Experts of a small language model.
Size: 14 layers, vocabulary 8192, 19.6M parameters.
Training: a variant of SOAP for the experts, 399M tokens, 6083 steps.
Below are experts of layer 6 (counted from 0) of a mixture-of-experts language model. Rows are named router (the router's row for the expert), gate (a neuron's input weights, with its number), up (a neuron's input weights, with its number) and show model dimensions 0-127. Each number is 128 + 32 x the weight over its row's rms, rounded and kept within 0 to 255. Numbers have three digits each.
After each expert's rows: "comes after" lists some tokens at least twice as common just before its tokens as in all text; "gets" lists some tokens that make up at least twice as much of what it gets as of all text. This comes from a sample of Wikipedia text that the model never trained on. Tokens count by the router's weight.

# expert 3
router:079121191153134172110135183140153112172115130151128087116082109191104169124109152129149127139143124171195127117073132145176131107189175099111151120132114132091116158196163099124151164108116153131122109116088206129076179132156069171136137141144083170092114114181159185173122130139170151082152127118158129117157183092080126164103116070168143091127099102104152101119153183114081089085139
gate0:180148169178105153126149135126092115112100130088122164090114129105192181093103146060134147119119147160111070128077142091110170150158127110182177098093116162088141153190154138160104101098117136135164201104120196118167143113157085127139111144035132158064143112191108143142121125106111148066154187146106080142145177128126174161107149121152128124122101105126114140163094096146156194091137
up0:083125179131117138121119078117166135143108168113092103114044102085145125128169173102134119139101061147124073151078123139135096117176135099207164105149099113117077177150175195168094126093097123119187170133128203134152168130109131130153128179138113125120147132136091121153197087107125118066114082086146091132148206161127120118095135100162133126150125187100178130178117110142142173142127
gate1:118090135096194129141090123135120152178178143169152091081103161107077141100077148149180119177091113105184108087172147090180149149159141152077158135074186100092164120115097168161183167150108080099127104129131160144130167121122103158145112167113154166120135181136188166110138140173150098095113113133151152111095105120093080134109178117136106080103071111168140063177157138097067142118106
up1:104191100118078109125156095147104097067123028092118183183158089206134105165123142164109137124140114154077118143086064148123063099102122080165162109131111143118076127113189109119085087126156165179138128113167165114121121140135150112096168069161113114109100122095123140144127153090094088131108113113186097102149143123135161106127103107130155156105124183109141155071050085117154136098124
comes after: ",", "s", " However", "),", "ers", "es"
gets: ",", " and", " or", "),", " but", ";"

# expert 11
router:114134148127119145108145121126111073167148132166148097107098119125076129103136131116130141119155040142142116119079125144162098100181192071077124117105106164119157193148128113101141164125125165120114099131089153087118162118153107180102097183171103156124116108132139155168094159186161123096156154109151104116181204100065058194094123055165141095090132138125140085073109169114125115099188
gate1:116168092159107145133158078111089163115162091122150169131158160110158095110086137180125159077145066126149148165099158135139123104104171146075065123119138108131118141129156087149142122191151137127143100153054201138154108124072137094126083025127118151116111085131139115180183093135140084123067169106130129173155092125149139175115138137127164125123162061157134179073124141176085110119099
up1:141118117109144167165159127162148164092098123091102069111148123150146096137121094068167109118046093138154116070092104131087056107135154068136097189064138099215106190166159150090162127134100037138131103112082080130154088121161145170139133152152165120133182097136093161136104086121174109125134148133139097127121129121112088109140144131193145078132127163168130189129129097117126123121102
gate2:058160091163145090083138090157138095129145129126120144146071130132075128114191092131104101135129120165148131130111121198099035105154128130139115122140202172171147055165077162110135150089096113104086091119176126126115143168115163109146134150057041155110133114143126138155141131173127151161138153139103097149080190112158120091119142143217151135119104188171160100115108128104123118129137
up2:066164120166139060130112099139131077123140130134140121164122101192107103109153069173104090098183139140146137161078127174119085119135178072171150111166120164167156092136086132102116125124096142150116093059166115108110165107121111146122157154056098150151142111121152106125153183166122112191122176162031119123127190158119106124135144099135130193144092172129192145135077146083119107110115
comes after: "\n", "2", " a", "|", " non", ";"
gets: "-", " ", "–", " \"", "/", " ("

# expert 9
router:115125138131123127100128135130112052152126126167128097116081098137076162065121140101139127124145075146137116096110150129157119097164155073082150093109107149117147192137107126102140144102091171132120117122085156080144178142151116156105101184177098143077107113143143158165102160177139132098174153121155058096150185107068088229109129064140142089087112146137141122050118167108131111069174
gate1:088114135115153093097122164165070122171093161099180124160150131168143095118190067160115169132161143103105169105130127198129059120104085131126140174071128149126160097103155090129167172123044137096078140179147109082126097132159199135104136124087088180127068138175152126150125140135152137116095128165173132175087153089130157102131048089148168120161134125144143120128113139084129079114135
up1:139074153099166066112140127124123120097129113091168067145148128186121059166165120149135181125116159101154135144210085093117120120149122145097130147107132127144127114115151092141092088143102173053106163182196133158176075123197190178104139114082139124138072160181139118148143157143155141154095127138133097181104109124081146139141104146165150183140133141155121155092095053122156120084099
gate2:137160099138140110076048149170126153132168163113133083106054108127117154034175092135109148117157097168083121153112114139094093132115128112062125144099075092089121094098140168051117141057127152107104070146141170140173174188097108107122110203161133157108109083123143104171136158131109197141116148138147154119113172124128145182104174165126155157147110132150103109110123127152161106122096
up2:162091054118116068079084152106124085113140134105129112118060068087156174124109126131142152129147159142145184115103103159120129133151144130129152139160129090113084170129156148171121131107190144161075081143105177151170087173059151108132134162086154135168125140167146116158118156120133159108164088142204070097125118103056162124138132156108153156165076092202114106095121142061149109148152
comes after: "\n", " non", " self", " anti", " co", " well"
gets: "-", "–", " ", "|", "/", " un"

# expert 2
router:080141146139121199085171188122118108157093097157151088101129117199097151097063170139102131157153094151151061068108162127157115106155147117085165103125123153116157167152152097116155152073122136141116130144091181112078150111158083157116124131166081203118115093193157148151116103129138120076156143150179113096186166094136096145104093089106148036130093103133126120135137163144112077113144
gate0:109115109143145087141094116141152101105213084158147161143098075166179150120160149136208121158147150120170196096099093165102076090093094194092084129121155156101118078090076118135086113130085078067136130164096140127123097126163082137140114108107120099100136144097156145147094089098149162100139115088074094092119162147092129127117110123136129110191113160075104057118076131135113175158109
up0:078103167123056145151132103056137161195143096102110096114153171186129141109147054087114129119103115134097057097109112096161185143129174106143164178106108111174125136066071106106116122101146163178130144091156090154132083130164161169081174124164124101115125088115126156162082128108146090057112092130187133114139053140098155130144131137104113142135094115156074158108099125147133089101129
gate1:169104173141135148109130170134104186138110107115136092139118106164103148121141053152117098151166101186134165061117157116133173142200132126135156122129178124115151088062080151121152164116086113127230152164115105098151134107162116130150128133126119166124144085101127084112120093137218149051150139110138137135094146075168100076128132129166165109194072163102112142109084067123094126130124
up1:135173175128135090094148174083122153090117110114173115121098085128148179071116123162146087126107116120145070133131124148103127128113143081156112195136110165114106118127255106109089078131135089133153137089146145146123169073134133094125088079132153136071109106049172204126127113180125158127117141143115096126118179127146099129120189087100104172129194106121156152151155127144146176133106
comes after: ",", " |", ")", ";", "),", "\""
gets: ",", " ", " and", ")", "),", " is"

# expert 59
router:120150155143115139092151151103156098177121097158144110097127026134124140128059198126136136136135090142143065090067132168151109112134144106096156094137123156113149180192123019089175141087124166172129105120136204115122155118172102128139152196142083120097112124162125147144099122135158143101131206114147097106156175130086097168090106087136130103119106077116156127113115164117115113082125
gate1:098152168124122134142148124145167183121071080136073065117132075090124098116091153072125138140123096142128150153125155177145129147123114170126102161152189123141174184110121097137151096160114146113218132242137161086141144156095169104121139119166121125120160140184184184120094149117152110141138157112140135116190119127118101087225147154077122117125151137128129091084123123089105128070120
up1:117138165111095172149104114143103123118102235127137144068139182177181129148163074152134083155102142114093177126152115118104120145090166111164161097092107133067145139231103131154109133059152117120081152089109163114080132103135082145110075124111111140119157097112118033088155096151096110142101147158149139101149121130163187132083113129102101121113171164114152099171141178106120132152133
gate2:090112115170101100101119138105136167146172149126148170144121042068166118121135128146096144160140105173160128166128184160087118096114066107138121083126127109158084117083168106184155145114084110148123114084078128120128096074125111067123113154045133089163127121168133138150142157101113183092119163135150132115146115115141092138125055157179137085168107187081197120142102101130174175187106
up2:056152174128075132115113138119104107112114148128110167109185073054134127115095134110113155161152152140119132128171057097131143132095106150152094130176148095095128158114111124169083067139114158088141164112086179164131125099156133116163111074117090096181115121088190108149129087154130077086128130128125110132104141185167123125152123050156083095106178154130165121043063139162170110160097
comes after: " ", "1", " (", "2", "–", " $"
gets: "1", "2", "3", "9", "4", "5"

# expert 23
router:117147123138091170086168159058084062159117118162162114102138079174068152070075183131107130150102087135150074097101172156171126109163135108077157079151117137119145161163131086137159138089123120142117117130113172130106123115176080162109151173187088104093108111154186179156139111151157155113154152155127120102169193121094069159090094083125095057130098097123140153106114156150102126100139
gate1:127155071127090155131180152135103039180121112148103110147078123125092127158138144150153131117081138132098165098114162099150133174187209131173160106123090127163112157081122134104162136101148187077184116102077101143169131116157152194100091108103155119102111065165193167161170168141134160150171161199103179108134130073161127112165140107107125080122124129113149094106128128097129094122148
up1:087132103148173167143118127077143059117161125143160114125073124163166115136134141111157072123110108116121161122188147093056122168154128158173154043133087141082143167164125144111160123122130042186125159108164085140159116203125125123124121138109108149133115109163160113135165132169108088176106115090101118124092103161137177158136127113074174111125154101095097133182084172084128059158079
gate2:114147175121082123142158119138106128136095175167160116107198099116114063098149106144118175131179130125144123119102131129156099117164094190100078136108164170094163126095147091121113127179139158086110143138145191115102141175133026081138107159106132081129086130196139163143088182146156082162069140083151131165105115058186102099133130124133115141141143112148141128090166180082139172106087
up2:117143109107143147063117159092099149096167081156116077150095090119225055107119156154171122106145120162111179129124088115115142114122166151114120141111097143132109173111132119103060124087163121117086147097076116106132088170110117135084142085093061158134147132136100076168142043074141161139120132130122074104092109155079108134156102098125118223108103117117133140186134132142100059138139
comes after: " the", "1", "0", "-", " of", " The"
gets: "9", "1", "–", " Me", " A", " Ha"

# expert 58
router:092153121160088173092164148102096082137116137169160107102131080198080123067091178122087129135110085121154098087109150163154142119146112102073158080149128147125137171170150087135144142087131152142118155157139185131064115132173083157091140156172064117096109105167189155139130116146148153115143148133151099118198191121117084165112086055108102051117096097122149169128119154148113114099164
gate0:131125098125117145093160134087167171149158109112178136152169133088115084075135163211106126156134087136105190070115120154159111163137142101120081126139089128114147128151153111100146139119149056166121114100149169162093203161136151126197139123129076148122106107031145114172133175132150120124134149054092162159142149142105113137178101072151143148122132042108157172086109152134126107167159
up0:165141125097160164173126172155133186204112069168152156185148138172117161118121107160151100094102119173099178140181033111127058146127119125091110131130134120105182124136191160135094130132091128149138127118143118171093115101155092127164098148114137109118137090102152158208150138162158191082155132134076111094175103119076099086161198164086105119094129148107092122133120124086128124153109
gate1:181147093142105128149126098129143083159137151172165113161118159116181133105122096123148113163121091122189090085129139177109151079111165078070103148127148117176175107112146127080140148110073062100098081082146136084140152142128123192117137115082120118146152173190122084128186155132130165142151151104128094107165169120134078127106132141092104143076108090192156095068154197133125199141080
up1:076115147155065112142147136092087157134099128155078185186131143161102140131156140062169098077108153121106113114108118109102118116127126151096159155064158181107101149114142142118132081148156192134162228154091128118111125109102125147144132122120112108071138097114093126166052163191082097138092094129152156076175080163130131095162121139193206100100167166149117119140144120145107133158162
comes after: " ", "1", "0", " (", "–", "e"
gets: "1", "8", "2", "6", "9", "°"

# expert 5
router:099166162141089165091153154106109062158099087154138084113144068183079168042071180113103130152120059141169097088099158167143118131138133123076168092147128143131163159162145072127151142089127157160133131131122162117066128137179068162121171137151098157096112104161162154154132109138160176108159158153145112106171180115117081175117070067114130118096108117102144164107115148140094092105133
gate0:115170205105109111128141175164141124127089140149056093128167139147184095113106149126134129196094077145086114080089118092115100104124153181143159147088125159102128133148085117099154111140112114158150111066113212077116193138147129092138180111159175194116147138148167165167111127125123119130151076154151112193095163157110143126185111137129149104159189183096199164131120141139108154118136
up0:084181193149144106130124109125116111050133120135109120160143143116141095088150115213144166177101085123098179123098147099119143139126167152101099149114145118102170115165108131149119078178121110096130125071102161106110134137110127105113180104201127126180114099107232138159136212117142078105109111127154188163081160171178098100139121139134169133169134129129168130117081148148131052150134
gate1:076098091126101096130125119123151071150163126126052102096219059183103147120147197110099085143099108183174133101129089132096120102135107106142167173164136138151163156093189111109162106171127196154183111097101106089107187169126105176159126117150185131148164108094107107162116129143158087160099105087130168119126159107099114173126117149108173177170104146141101159110171124095120128142131
up1:045123106129155160121158099169117087121169110099102138102158046175119114093105216166100129108110120122146155129129040152151146124199132142172132169138146138099157086099167128110082082116175133102171158119094124195094208140138109170133139146130180166148134094119142114120118151135168095126127095153120147130110090132146150143176080139182197139133177134144118173099141093079119106147145
comes after: " |", "a", "4", "5", ";", ")"
gets: " ", ",", " and", ")", ";", "),"

# expert 35
router:080134172153109141130167141107123151158128101188167138079129068132089127138063144109190154144171077123142107090051126115142129092197125114095131097112126176108093153176178090078162205107151101156189150098117154121079131135145105183092093126159127159145110116184135208140064106124108114085154123100143117136160132107137074149109100106169127087136079146102146151093145142097122097123153
gate0:199114047137023093157195077145104095124158147200106074130151161132107141197166117138158088086159149143139156155113118067120168151124171122086148109097126124161110136140132130072108164151158140163106132134117126075056099128115160149120102156141121139124133146142157160140080095132174107120127085139099123169134089114089094107178077153186123141138170129110128097122120100152102182104094
up0:123116140144118151136151147088101086159033125106087209161130151133146090076106100105140087164103171095129175147114208114114137181118112104132115129159123119055132075180137052150122089119083172143188139115131122112121089169123136176177138156109103130136141175091148103102153130094201110137191135088132117099153122173139121120134115168072162106101130120168114139127162132159164105177168
gate1:095140140082166119125127134094154151119112191122154121116084077072073092126169107135142111153103098151079117120123093116091143062080114124085156132039167114070083155156152126102114175126153117107191130114120171090134215102093144074099081098154117137167126132123135090124103160178157069139136079103108083177092131121121101141122119057140186106118171109115083152142105085110110127110129
up1:077099128127146132061125112121148113164132134130105151163143130084084078136169064111147134144127133157054150094115094147086194065107148099115112130103152136122112148171201135097071164145152088121173160065072139150091145113084107140130126079141124148121160154115113151152059136134177082110160098082065113209117149118105103148144126100172168094155125108085104116138111111088100153076083
comes after: ".", "\n", " \"", "==", " (", "==="
gets: "\n", " In", ".", " He", "S", "In"